config.toml
num_hidden_layers = 8
hidden_size = 192
n_experts = 20
experts_per_token = 1
d_expert = 320
d_shared_expert = 0
hidden_act = "squared_relu"
moe_layers = [0, 1, 2, 3, 4, 5, 6, 7]
router_score = "sigmoid"
normalize_top_k = false
routed_scale = 1.0
balance_loss = 0.000371
balance_bias = true
router_bias = true
scale_expert_input = true
init_std_router = 0.0328
lr_router = 0.000416
vocab_size = 8192
norm = "rmsnorm"
norm_eps = 1e-05
tie_word_embeddings = false
optimizer = "muon"
learning_rate = 0.0018
beta1 = 0.93
max_grad_norm = 0.5
batch_tokens = 32768
max_seq_len = 512
train_tokens = 260600000
max_steps = 7953
dataset = "wikipedia_en"
Below are experts of layer 3 (counted from 0) of a mixture-of-experts language model. Rows are named router (the router's row for the expert), up (a neuron's input weights, with its number) and show model dimensions 0-191. Each number is 500 + 25 x the weight over its row's rms, rounded and kept within 0 to 999. Numbers have three digits each.
After each expert's rows: "gets" lists some tokens that make up at least twice as much of what it gets as of all text. This comes from a sample of Wikipedia text that the model never trained on. Tokens count by the router's weight.

# expert 0
router:552486529539486546490477479520499500540474484516540481486462516508470546501488462456483493547525523475471510489495460477488485539528466451531491479503513507492511480488486523542501503482532505483520523520503498511488524487474518506514500540470449513506497472499507528485499528518498501529499448516509473491511499494521507465510531453498512488459474477471525504463513513536468502542478493468505510524456544487513458493525515495472510500487485512535470478480492546492476525561519530484473484482541526477490510513515521521539484496503530499499474503483539453459465554467499457469
up14:501542495497494491485467464466484487518478490518487521495454502465482494531454488539551485483516527506474461526473502520494500530531484518451489529501526550534502550461497501497474480500446524479497516512497534525459425513503481541483505488557435543525450489503513513531485495489495480500525510499479499485537515462518491501507502517503517493445469522507487494480489501489488520542534487512480490479495516542534458544529512520490508518524463504493493485500488458517486502492513564503515530466534525500480540531491520514494501488521520512485522514549474541500509490508509528516
up15:497524497491521528498515473502491486516504524484500517469498513473467528525479492475457516476502503500561520474519508466579510515534532486545452542459524498512473509499530513502444528498467509478481515481501481535491489516541516511479508483523482456509482534458490502494453467511493507540504503502523495475533477500512491547518475504497472483559552483469503517511479481531524510467461499517465486488498466502496498506478488515469474543530504504514511555512501481489501537527511473533505466457495462480477535480497474489549452497481512524477512532510495512474504473457502456540
up16:527496516534545524465522521490469533508483519511531475481494539485522486510482524490463524510504508490526493508477521530493484559522513518508494512498530477478465509461475502476494486505526511512514478505501540497467513543539436542531533501492462501514499509476528492519469497532521479507501466502490488489500482508466541499516458510487453473516455444515490486503493529470495484459450504481532521518485507499450543485513549497518500488532514532509552475515446476502456545510505502506453523506550471477493519502490458548535486484504486515477503484513525510527517465476537501538
up17:465512463479476501513541525548472556469479546523472436484456517526544502504496506514520517532505486445462492494469514510541494491513506508496517475483501540563493486481487504511498499514477473511535507524524532496515533484507478487480475496509480491512489537544485485497505483529460516499541496499525486479487533540502485443487535527516533512476507523485474476488504517499476437463470486514536478554483501521494507462542489505476478476506521543516452506517515512527523535507514479504519501484505479553513491544530506515485542521477490491488469460523529520500523506492518503462
gets: "t", "d", "'", "l", "r", "p"

# expert 16
router:475460505497467499471528468468477501533547511518511503538527542535468468529437493492546508505526513496481534518526499463492499567531523483528503515489474507494480489488535517514483525530529510473516497499494530545463522500487472466502474508511471525508477515511475496488504494493516511510482540464473523479482492517494484469463496549508494468488548493497478479478524462499539449518491513502538486523516493479475439509510486502510564475486483474501508501477464501462502542540493481539477538524514538491462512529494505510542462478505479472500459538513498500473534501475515521472
up2:494481540479461488529496464494476506488493493496503532487527517528502515506525487518494530471515520502512469498502471493519515533520509503476498513513523470444480497466478522500494528471478500503452505522484527523447483541482479528497521508519477513511507511490515535451510466548523499478548481455477495515522510465542478501497430441504540504489516529471499459514495539514539468495450512483548523480507481516499477489515451491495515511465548512476501484497474461510519530572486470567537509510437493521505500514495480530517487476469481493502494494499519483511496507518468508465
up3:466494445517532494496503559506486516504468566484526496506479484501473498476536482513506466492493515500517500497483495482507551512531476507508512514528466512481460491495540480501532462538458497492542518505535462504477501518491434503529487505511473493511463508472476469474508500505523489551507472477468491515568510499474480500461518461513462546520506521489520490503496532505489478524490465505489525469521488549497542499491550510468459499495475496502452502536477485526497521483485528510504493512519475512509505496544474507480469537455507496461502469483533489537505537447540472506
up4:514477500502463522496525477463508535518510461510468533542535481474528511483510462480477494475543495521503474493510485493490506436540538508522472508470482498529466465470475510512475487513465478464503523517432481494514510534523448412506521494473474502476467531552498498519493547511477494488506530504498458501452512466512501483486527465468510502487496493515509512484514517460489462533523465524491474491444506511501487496519501498533530452495482528488500488473516533507512510459524473516523517484501510522534475497522512521527524518492521505495515521478535455513498445476480480504
up5:426532501469538499482481474481506530518506484493490493490510532499495516458511486466524531498502474518498462499481504441485517496548536480487528499511443502528494503496498469482498495457471522497524537470478509472497527504502520515470486476469484472510522516557473510444505460476497508532498494473452467490476484484526477501487458483502538534526532523497520496488512514503503495456498519524479524511498506454564494513469502505509527468482512498526504475506491496467529498522508454478484457560487495482490525491518516507426529511496482528493497487504519485504520543557449494466
gets: "s", " League", ")", " University", "y", " School"

# expert 15
router:527505510568534521534475478499467494489453539485524523504582546491461514511466503496474483495528523488489517498464458543568478468506543486473518483546503465461541539546509495497460478514502491500519467522504496485493526480485534512506518501478518468493482517531500523493491565491505488534501462458527492478473547489504495534489486513513455473453529515519475491481504515462511508505485495524488534517504512508489443467532508529506487489510558511507522508499520515513512493503506468518520504523510482506478505510506459505473475520473524528533495516502501481524472466515493479515
up12:465513499465489488520510540516493478527506495481549479527532518456498488476515518478488472490510537534486526509516554534504486487522524507455492464493516490523470501493479483553526540507500493511492529451506540494484533514470553514500486523521523511501512474502487478487505503530521504502467532508538517485502511514479531498480513536487523503504570471497500524553498508528543495501477542483452469487494511519523552484438518505517522518484502507477499498515501554532490512497527456513519505507495541493474526478497511496514522483494462507494516404496547491517453515490547496515
up13:496481516494516517516490521510479504497544528524510492540482504531503506441499478441513503498504506561521504519518524494506536484526498490503529480480521525468556508513512503494513524502518492483514524480520521481480527496468484489499462501482487491482498553535524476466483527489461500529531525592513460493519532507511475463455546448494487511469488484494500473497513517506528523504503546531469511466534531531455528471525513449494503507525512490527492470473519464503477502487515498527475520543523521490471471505499538503546501517504523500547497474513512519559497495486538532464
up14:494511484512503488508508480476466477520510493458491499488533465538487522443510558543486514509511484509476456512474544491493496471519504506509509446509500479514502499535450515519488450502495465484468539518490467487556539512493468513463494515470551528502481507452545482457502450521549493543524536494519527530527513451501525513478490486454452490525528470507532495516509516464490519462501493563486478502518489472515545490530503500523508483494505471478499519493515488494535548518473493497499470483506494517512522512501509517515492450493503528483483480513529482449510476472496506517
up15:511491528534511537518525478526477530503447537545454477467511517458521511455487488466527488477513473486524524525497462475488514543514498496507476488512463481489484527534495490463548487491445513471487474525531508524486533538524502479503521506545479512507497513464495539536515530527490525538519509560506484496491484454517463524505496557519518508518478468481502502501531497522492521497489522477511509473519473526525494482500538548486522541540477494523563491470532498473499492492541476544497531468526476487544502514514530530525533509515504497502523471541483513525482491473483499501
gets: " 1", " 2", " 3", " 4", " 6", "1"

# expert 7
router:500467530519529526517504471440520491515498500491517488505503473504508456490511467508508495536494520475515486477491502513537479551520493537473485455476504454518493536486499546519464497544449505485512528479520531481496530493474517513508482474524491502471515521512517543484508517539554464536491483525524457545535471487540528508446501556505467494542527484517503504472538485483530509517479473483470497531462476462529517506501485537482477531549489502509491474477530480462493506486526543480512505529530524495460522500505461478535495468502483489550453532502503494507489516507488492514
up8:470479502490516491513464507478469497516448465444469454513491494510507477540501537491509443464468541511511498532501464504500536511483534496502492472483551474483507466554501501476470491493532469510501515484456544536496522459520499509505490511522499512490500501504497522476491501452477512531478531485501472490512477508532487481509488546475494456510501511471493496498507506477529521487522461492555492507526498488486514496508501506508468503530525489553499500508509495477481490483509554524483508465535537453498472534433505476490507470542500461473540463501485454521479559471523513538
up9:482551535505494505506512499509530485523459535512558533499528482517544526514502468530473499516477503520471522504469489477520486517562503497522493493510477495503466505486531505495523497513475533475521513551484510535500474463494506486527479495493505502550477521491465502508478527504464508480505451514450466537481454495509491529485489489520490508461502464529534518497534518542522496488478503435555552519527500503474531552515503495505528558523505451497461530471512509515517509481514498505507549528515484457480503507501513501497526498544453514496490520504549484515542477514470521487
up10:490495513512495483481515479558463486479460507524503534491510486497463480511520514487522511504534504527494536517531484478505521527498504509509531491499521549519454434529498495503428526514455593539472506495500505487512492528481476510511478479557492491466523537505524487537477535519445504512496489484517513508505503461504537490497455503493493509477476505508517525495493560481503493548483483491502507476524467511511469483507502507502518500520510545478543508485507479475528467464511519516516512504472509514523494454476497480456473502528535479511502525536550467465451468488486522488
up11:480539514489468505523497502484495507502504459509507476534506517489552507520524504499489501492521572451535499536548475502477507507493506493457515519521520491472450497460536501436527512451502480497482500528506496493509518525473493520543527514529489488502488501513517498502539492532489518524549498471473504479496525503471544506511483459474491487473503516467516551487513489533486449515507473541516492475468515512503520519472528482455467476543465553506501511521525512511445522498495504516523512545503490510457544528514508533503479504499494477547479522548473492499521474475512504439
gets: " |", ":", ";", "|", " –", " /"

# expert 1
router:473511492504502519525501483494467527537481479519541495478495516512528521485479476476477505547543484450487534526482475501490549512491493478514540519540526454501473533521483492463465492534465545498481490529537491512491549476487520526490486502490515492492535549516498521473555544487560478484473474525494541541485524517481511533528501473520454468502496529488520466499502496513516461460541497512477470501460521510515490479544474506537527505483503452514523457479478509477480512512470482488489451490483496479495497485563521511529506472467533481510494487502483503469472512522514471504
up8:457499475516500517510484488526503507537487514512517467481498463534491494524505479463451484561540511475510477527514483493495494528486470492521503505517547506509481483471505524489543515473511500605547545512498505499488501539510501522475512468475495479487508562545538494482490500519454458514510504533545479487528515474480506473509477515540520544554495513491494503514509518491470456535508490501501483510521549494469505506502494506465478482485513528492496466478492506496441466525541479490512477556536536486512534515483504463497514516512504529456497509494471469508486506531512489503
up9:501484485491500477486456504481472520478496474512509516508494519494530488513461520526520517540529498520497532443500464471480549469493511478514489536503530500466499492492503534448496514467472450506494482503481500499508468508519527448521498506520512527542506526528487449505445524482473499496527557490516496491543518479494511509489482550498516544534493457481523517498497515512508479442474487496528548495513534480516474492485463489546466519496509468544470487485443523527517528506486497544506480472517499508469499533534475501527534466552506479518523523470504537504503483441505510509
up10:490531476490504502531518537519474533495454507492483436511490512524530466496538532488522490481482504472504512490476502499483481521501461485453472540499503516507546452495488486478514516471498481549530539486512494484544503471487430549466483477523461444480503492497529460500494502466486524504514518488506507505483463489495485491506514518515480542539485535526514540527493476496498483528542509547493544493478508494498480482510501514510525477510450497502468465487503487522505535503537459496502488535504523498500517524476552502479543500441537467552512506471527480479500475451521504493
up11:469564503468511514446490472474417456481496473540536523521502532493499516517495501497527499490496432473494481469496496501517535531493465518474476487551501493496525485478492536493532491496543500484490512524501518473455509464501506500477524473478458488497506503513454491502528468505551519483500477501515504566452468504507522492472509513546466494470527480514501512422499501474520488482503499471492482490515530513507513504455468486486497495496484468504510492512509539497460476482531470549475492515550485504511536548463510484515483497504522490518511465503489494511474493512509543492
gets: "|", "ir", " New", "n", "ata", "ul"

# expert 14
router:510509542500532494536530487493478556490532510508485477462525486514532493504510496504510464544482540523515490464471474507489470493489516512516475507508476511516497522529554479524492510509463508494479475511516545478458486522529473472471512475461486513486476520528503497550497542453557523484544507512474490529509492520508479514516533505452502507508470513511525514468527448503529534462455479494517494528459505472456475467480442495497519519494509543491503450520479454494458481523513509488540540501491531490469550524450502500510495489506504483522463499498493520513464467521485501515
up8:504464475506483489516472534489486523511524521513531459474491518474540550499493509547514487506531482466499520483491483490488535455513523477491504496484480533508541509534484492481485509513520477527522439501541477506483507465499500499478504520494526507469491480471485498476543518493462467539512573543504492494485513457468532504472509463535497509525484478450490534512490512471492512517530497520503440503498558491510553468514489517514535480479455491524480493499538516509484569455482527495537524504477468508501462492531547521533527486510490476481466505549484518511513512494504483504
up9:494485521532479501466505506513473501504547482494502533507470528514455495487506499498542529474497521486503487500578509463536489497518530527475491473541504502477481528529492484499532530498472510509494462485519528495513464486520494539532470400492512491534569531525517483477541489502528495494549497496498469506496497530495494479477503513492497507471487477501523525502455486471447480499502508477519535546517470521503421497485488471521531515462479515503509481497477516494460483532494525523547481462509494466470498486505474514545472483480508523490458502501539503512502535489516491498
up10:501501486473498461513527482521489515523484501497518433554509531475532505525519500512490491479526556509527482479498513481495484496499519472518490463518497514546509502515504518476501487501472509493506527500528487530523477522464474466554498484502526532476509500521461436462506527454496512445493507443515463518469506545477495506488499525466488478509501514474516478467513548471528503496456483594529479522510487501463542498486497508495533487530514530483466458536500490469470496533513473526465519482522485532503457520482512531517472502493535522482524495478533490477482493490490527490
up11:491541538492511478495529509535497510462499561542491519516520515511540506500482514473550494466514539483502458485463529457551531490486497503466467502489499465512489477542459529465518483558519458528503531544461531531482506509519456487491522498518461481517486456510502458491487465479538514503500524508489527483492505465492500499486466503499503474521529520496496487526466441463501526506470475487511513466532465544512498480461488483477558500478485480530525494512497487536506522487490465474471491479502512491490532518486489548537489481470504516499463467483476480481513489501471477474
gets: " (", "  ", " 0", "(", " —", "″"

# expert 13
router:526500539497494508507509501492460514485539522513528483510546519454483450480488493511524476521512550478481507467506469532478500530535535493515509526510493511493483541501502549463453494481442487519486531536552495494490542494458489475495527539443492520540506500520498478489458484503504522504508497485550542511500528509466530483455546492480518506492473485543489489489467448507530522518535505536492515489481468524500499512522482479517494537479521457512500449508496492538485479488469471495536506493469495479480533476526479517505499500511521477535487471539510530466526523450470502484
up19:492502475545508486494475486542426515450509494510510462508521488505455476476542519514511504480534508475518489515471546460502506503545536519518513526489473490503509514484480506548458452561478469524480512503529460509502499467542461506498487493504513466473485538467461478437549495460474474491522541511506513517483503515472491471490481491523486478509532487513491495467487515482482467474504487494487528504470493498485522515497494454559533487493497514505499513513524472499489506517442494516507457486512545497479485493453491539508517475505527452516495496512485501522493509490459444475
up20:466514533534453515481517493523498470522503512516508461508499519496503519490494504477551511466496496509504509447474470525501506525517523479489490529464514505527490525520519542489518479532519510494543547542527466481488499503487529501494518501530466466452474492554466511542491509486491492491516494512495486519512510490498468506512501444484528488512539524524523503468506539478493467462515510517500522454476492496486532504461560534549454528485516521500484492514503515436486527518504491536469495488508476512450540523530505484490504554468469440508527442532543506510506516500517507495
up21:478517526501522465521511493516484555490523473489520463463519482525551517531496512500490502509521551494509474509499467494464467466504492506483552479556474443454452522529459493505480520531521499532531472471476483497459490480502484514512460488484486480486474477483444436520518492510518546530485518523503504513520479505466490476483470528459535512470504520501490435465492486472501505481511461499501512526500460537517488491498526516496498497464484532476493518465468512501500473498515527507499474478521463518487490479452523457480501496536492500566474489480500527492501544484498505493
up22:535451510542471500504474516517459505497523492515462517443523512517524478490485500508511487532491478485492509495492500486497475503510459477510550449531498522523488498503530490522535412540507466451517504490482516537498516495501528482502487505481505497518554500446528490495519470518500499500481499510493498514482476513514482492507489492463507475475546525496524499484541524505506550502499527505528511506570498536524494512505486471458490495495497484462530556497501472468478476481511500475458475489500476505489557480544467472476486489541514506484547532483497516499480507529537499425
gets: "\n", "\n\n", "\"", " that", " which", " \""

# expert 8
router:481477516531502488538532504467502546528487507510541488491531468563508484545526491530468529504499486455481506502509491516502513489477465519521525484515486481504525516491490519525516507500533480483480486536533534479476495508448505488500509472498453544505514491539509499493507492448529468504540481566463502519501521504463490487482510482452526484503515525513467535468478448517526490561465538500519488503484550486467463511530445520469501509530469491495505497487459510484489482519510516489506503486502495509532497487530490478496462542481520513550448495499525505467463525500527489451
up14:515468492479499473523489525447488487563457485509523512497518506446492473540531531494505516528503524492503519474508503458478524512456505501470505505542468479493507539516483513544509448512542535487483509452477522504501452479483494474486523514515494511498478470510477466493530504462497486499521550524457544469509508493471501477453500515474480518508551515527462465462475495459504534502505516510490479476496547491497499473524513449528505504540512478531479491518490543464489484467512515493496546550538500506511543481455502488491508489536517502490512487500479506500471442515473505478
up15:523525543491498473542506462506484477477447506491487472505519510490497490529474486529551495479514459499508533513491494505528462527520481481506497459479505486481487480531501474474498513483477502459522497496486504528517513492523430470543497466484504476469490483533500501480475459493506484501508519498477492506510492456483473496499508519470463504510458493472522472531478495499517514490468532433558544484466473493511515517525453455494484484484492467520555552460529482505470518532512529511513505488460519546506472494520501555518493455542509461480511528478467514540498529475532508500
up16:494557491530515508497484491501495537560498502536495490522512520462492486499550509518485503537493495531506488538505520504545467549496478516496521508505506513483496518486534459500464476526503514542499542465525507539521503526507490480477561475487479509503538514515521538527460482513454498459516523500505503555492524526462512506505507504526473482475524533525491550475494495562510448511512531524536472516519489513477482482494501538491544522522464540484518450519491526486512424511506506486495519501501485515492518481506476490489535492445485508518489563507491503516497455500473491517
up17:475500547447531522513492470480475487516522490505500511557502466531531469505494503493508501508476431534467534498493499529502497497498518479510497527523475497511514479496493504505494522497482515472483537502492531504451482489473491486528502523475487476502522500498500522520466519498498508502517478489529504453487530503486508526477482492567528529485520465449447501526508521520546457481562486543524521527499497492475463449494492518464532535479476532521517509487459508529522476494525553507557496533537491537509509489507487515509529482497496519481480491488493476503461549436483475454
gets: "L", "%", "D", "S", "A", "N"

# expert 6
router:508490493543488516507509513494510549483492540461496462493546505526498532496459524492520498502486506492494546500507503525473518543460490497482535483470497482510469523508526484510487519533483496520539506525525502491505506485503480497487482517536468501478508481574517468546531509476548493536503493525544488494510569466493504496528512519457513494476500484464538523513513521491477506476486502493511480563516501489476497528488494500536557474522468480504456486500460551481482467533473476478524478535533526523510522520519488490527519518528452474545491544523519472521515497494521523441
up8:491523532507482488550476502501495512461494493515520494487480448470459525495482494501548520487526528507452520556505454514464510533483488563458499532525543506508556444524501482477531526510503479487488514511504488537509511484477498514520482513498522507540464474500487507515520514464523535491488529460491500533535479466496502480521464507465537518451455472513458491524474508483539514514490497489516513517504496477492505505543501501536463513514512468482515484491529494488525513502508550466495471547512493500487498501446520462552448472488496525486526478479493500528463497545508503474
up9:449550514452499449484533474450557480475459457486472480526527468490499479505498540504491501527482531486493501513499467482511505507471510527471485483524537508528525493525472517530517517454499538504464480467489520484548484488477432478549464463483467507467536480487539532507497462521486498479528496486493483498504483473511546500532531542476510523476495523578507512498506506478509465479479490465485497549461504516509480511487506510511524474499531513491526503511498493544479503510481491509515520475503513467461542518486530501517519527491489461515510488484511533502504473499476516529
up10:497527481498504422538514516491481533485546510501537500500470475499506497491517534577485512526491508496509495508544519487486515520463476473478505499534473479473523532482510474526461490526445496523499530527504488496485497470538478511495507471549476457519528526498466515556484485471500466500534543501541470492512495447509454526502469519478515464499486536491494492538476490468514538504496522498529469490468533490504467499444518516487482514491491459499447517489469513524494488513502474488493508534486511494522484520473508501508499537564501503529499505497518469491497542454480542495
up11:481501507486507462503495491462486523547513523462479511474463494510481517481478479522497446477466501466491466547487547495546502501494526508562524476467468458527524504545485470491490502499507508487493480517507515478507508506488455516466463529476432518514498544518512522460474504495514504526465507548489479500490538551494493510506476498472529522487494529515483490510515495493484501529508487511497488536467513515455456466463482508489475506489487504485489462526481502440513471456484539522504564506518502506438497515517493481510514495500516482526470528460501515461517545504543536513
gets: "=", ".", "\n\n", " =", ")", " rec"

# expert 9
router:502506543491503478471489488504458505503514516520487544490546494520466508509491475459502511502498507483467540482514496498498521488504555479468472477540499504456494495496505500518511513506509526465506519472494486505498547534441516512500543505475471469510540560491478514493509482481496485499490535455517501525527484489477518511513521552511518482519516529492538538456469453536508463474507461533511498495478526540537507493458504516474491529527485525506502463523485513534503506529487441457536505453500528542447477481514433519523515500509479501515529525492495483484530503516458458504
up2:534487500484525528524471486525500524527473511538508476499509493469516499498486493499518477496497440500494474473479480533514539520534519465464536517525486496504486441503482483533537490471534491520507471502497496578565493498482469499494513505541515517513518519535437494546520477488531483471491458489483516506508543500509477531495517501499499513545474506514503524468520505556443500507500514493539517494522529492449537491494526520505495458497490476519480519487534514547464575515501457505497523491530488499489494471496545544494486518503504494494499512526531482458492528505503526530
up3:494513500525486507498527453504505505523496500491519493494487457534492535498504555456526537495520519493515452466541509542524531491493564517508486493527466500508477466500490467481479479537485497451483512500545461491515505546540481483527508477507474510532456493500566534550486503528504497493486515512504474489478511491486478546485475553496544489473514520488555469488540504534484492516475500545521493501493477494525479495502506532529549512485512501488478477493517505478517455497469486530478447507495488481503531455508504491494499494494496495440482525488570499513485452501498490471
up4:522506487505522504469497544498536469490484555540513494519532515498475475513529482478469482521504502531508478538491488490469461521520504523484530543494516492519496521479505454463498527426496517475544481514483489468481465454521519491529491504466468473513462506485503468485458491548534504521480427490445475512548501450487484512486526510503515522497505508510465469481471540505528528518481502494486490487505487481497481552459496505535507524472509492471516528503504517456495508493478515506480499510441457471542484498471501496453481515521530523500506495499550526494507456512477506517
up5:488509529506527470452552475478480461526510522527451488477478485498516489486502473499510479519541495492526543472465521484538458526464531477479526507539487487509468454461506529492549491543467512481507499502449476502515491529454496490551511457459518524527484520455497485472509494534533548503535502491522520501508503491492506526442488517491504449510490493488495507457472504492504513535478491521520474516492509513558509512493536549511493503480511447482450518492517544491510503518521490504503467503530486465497506510494497476479481513511545468515515471537516502478482457522480512536
gets: "ing", "ed", "d", "s", "nt", "ting"

# expert 18
router:545523483507463519511537499461451519540454500484515473529504488529479532534504537499489464497546547467446471518493520493509542493516509516463531508472518488480503491516483509515502534495472515521479461457507528517471486467520513508467517487512541481479537478522533527463512528482529498510503500514518480506497532494503511497487541514487512479479489502515536482498487515537462455476546486504486497527499553477494491471468448504465483454514498505494459475517499489513528506538488504546498510541495528482537484495480481575496483488453471503509520479515452477496496505472502493449
up8:529524498483472507506502484435494510528545512509524537482517463493484481503481482517515441512526488487456505483480526447481556490453493538519490512483481502516504524483503451486472485483508524487473490527506558515510510522486464500490476438464490479509530505545495535491502497506506482515527506496554526526526492503473526474505477463491505494512499481446458472487486509504512526468472516509459476480483508472491504517453535504544554517548447509496514472497493515500500458504510475488554515508510470492486505509490504510467470504508558506498518463554521517537520521474473505501
up9:505531568502508534471529503537541490552490479525473527507529496500489514499493541495519479526487460482525538441502495503506479523561480501482470489471545524501498514527504518522516504486523516491496532468532523554512484493538475489530506508523508520454509479478486467471535475503508520481523534470502488512528525457482544474499472505517486478484472551501504487471531536486547479481479470486495540515548512528537486495554448503460496504476483500483508505516517505515495541480524475468498486504556474505481536496497473475484517468490517463505540496472506511504501474510491466468
up10:508492443506491470496540462491478484498495526508470518547501507491498488477501531512473534495488493518483506500536492507525499479487487487491550506504481495461480523515505468456481495479493532510477490494504501518491480501503508460501462502441518499457520488476518520523526520512519496525511522500511509525531468495402515490510519494475487501553547491531445471456515494478507495524486481534451500541492489536506480488450514484470545459506494477564518488459507507468503511495493555473526445525458548492523476508538511493507487495485474521505483498497456515524549501493482496525
up11:494513492485517520512528463517482531491492529513496484492486449492485533551506522528517466499536511480477483530482511503476513493553499488483505507505512524503514507508484500469464489499461480455503485523526515463538486492515513507502501550481525504511530516497460483532471485480533560511465502472482470507483473491485474456548460487498480493476449519448500470514451539480511481510497514451513550469511516492518560523515480553521501509515522492483506473501471492503495520479485508563523512501562572462487490510512475489511491465482467512489501517506511507480572495501510518506
gets: "-", "–", "th", " -", " to", " un"

# expert 19
router:497540551501528448503530479485514475537471497526523496498482460504459475470512494478526521522505511520494505527495482469510549500536508467496496518508532451482522473514549484493493505471502479528528511475546507529463547504493495436522508470479487504516535520506515522539503504520467437534483524466507517526492536502517523502477536456509487508486514534505522519504471480508500504491490496462477503540458512512530473454491511524486499486519513483507479483486502502502489476458499488522540482554509546501543479530494490522508474517469494479542485466465472483526498515465430462504
up35:481483505551544445461496511491503501513474444516516502512487520492497490526512530497486512459461512497540499497505464509495506522516489505484507545549479500472517498514519522467558487522516471501506488484480518501500558481497512518501484464518483454466494534529527528461498484495509534495477531485498485493532541494453502488512481472428471486501501494539473503503458522500517467538487460461498484538502507513475510508502555496508470494525475467515469459465519492473505553544452477548500480502468491528483494499510492496469484493490512521493521513504483492492497556560497458477
up36:472506512483471525561529535486515501481499504512476541478482468517448543474490521481498507476476478504501511479531455503515541487519516508481535502514482507491515524511475539451509460510485488534470512472538497470538544522497488511520521506443490515503483513521566541499520489520511490465504478521454524495528505530530489473506546474476470481526538467492494538478455551482525502466474481509525548499475556499481504521501502510493522461506476510480527500507490484481491527496475499514515505490478499530511469469511476527541472536510490467505496525500512469515473556477502447477
up37:487521500545511527458515474496454500572484500493519476505469473517513544482558501461474495497474520461506470482473478539464493479455533496452471516499524461489495536466496474520494518501488470525549534501469536489503480512468509500510507510530515487520479520544485507497529514483478529464490484523512498518474491492510523481509497492449524480506508524511502472503422460506495533496521492525508502506478488514486495498524465498494510561535517475489514556556527468481501517484480486482547461496510534463554491521513482542517507487510532486503465496464489468481498501485505494510
up38:460538510469507552472540491465494529490504495483520543515462516491502484483513463505497512494504488486525484478483513450480489500516511461501534506511497500500509483584451462510513453481542477522464534514506564528500508536512489509470481484486522494522486534510483476478521525493517461495498497488520465498502528510502513458485479514544499494498517442520471487488457531467472486524535501524477512499447481502459505532501497480486478497507506483531482507495543493489508495529505503547498516517538554553515477501500478523485523497516487492508487482552484431498505506489444479467
gets: " with", " to", " by", " for", " as", "o"

# expert 5
router:493479515486501493521513513439483534552487516519480546534514464473524530510506517540530487509468521503508498511525517523524506532490477503524537515481507467505428529475510510533542500506459474506501468442479487481517479456491499521518519501462456535479534483455507513445508493500508460498493529506529496505464526494496543512521502529445456473466552548518478543476498492468486511533511467514525495525491512480476473485463511501487506506535485451526510457460465548515522513511496486467532489472508478511509494491490497512499502474469483459512493517510492504476525526509496495494
up12:492453514476515500495494553439514513464488532538517478480479510505459516530513489484487515475474486491431517497549491454505532488477507504494525514476455467520513499484523486507464466485510489531513458475494487529512521500541522530543489498508516524492462525472462548535525526480503495527562456511560479512529500501493503513525504493489476483489542507510451456526473493468484501498509517443549477497512558505508492513460466526506512477500509508488489529532487508498563504509471513493488495495500511479498533537504489515536462503471528516529496513503495510490523471463523484493
up13:528492504529550539509510485496492542461489481509497469479508495470480533475492499525500529474507474518490523493446547534520472484491503490479515474516487513474507515489503470459475542518521516517494531519444538551468541508506510510558512502514535530493510536541553512466505491515475480525476529462511518524456508483492528491528541508525477470429477557507471523462502507470524494505504523499516501536515504496512467547500494472531554477505540549482487516525486521525515525492537529494514487494501522495488524502522512472537483525511541482499482473488525500492524495537523496494
up14:466512534511517489496548526508468476505524477510508488532482528477511496504481480464541491523502524481540535549458503491463515482503456479476489479462459483490478526492537499519485433469501518506502452491466533495470477516527520518460461490522462486455522494523490526454498521455509499475499468559512472512495542551493513539502515492524509470474465528532517494489465535509483508481452474527482493493458516492501482499492507533516444510496540501478496463509475523488475520464481475449504511494531514469495503481553478495518501521484517513481478514510488513523508514540509511528
up15:505496500550493489497500487468492458508503465469522510532513490493528516455489524503500475551469499498456461528516526522547489572510525489530494475476445528537475531541504491463493465539489534509482468529499513492501493516493443521474450523498492456500460506497501523493495531480476504502487499547523486460512468502521500500518500504470506482475537478497481494445478484492484506521533475485504510523528482489497512488533504524486505517471501485544496497486483563485503525561494530488479499505485555489518466496474498547525458468511488487523474490513499494539502443490476472475
gets: ".", "te", "ess", "ss", "c", "ric"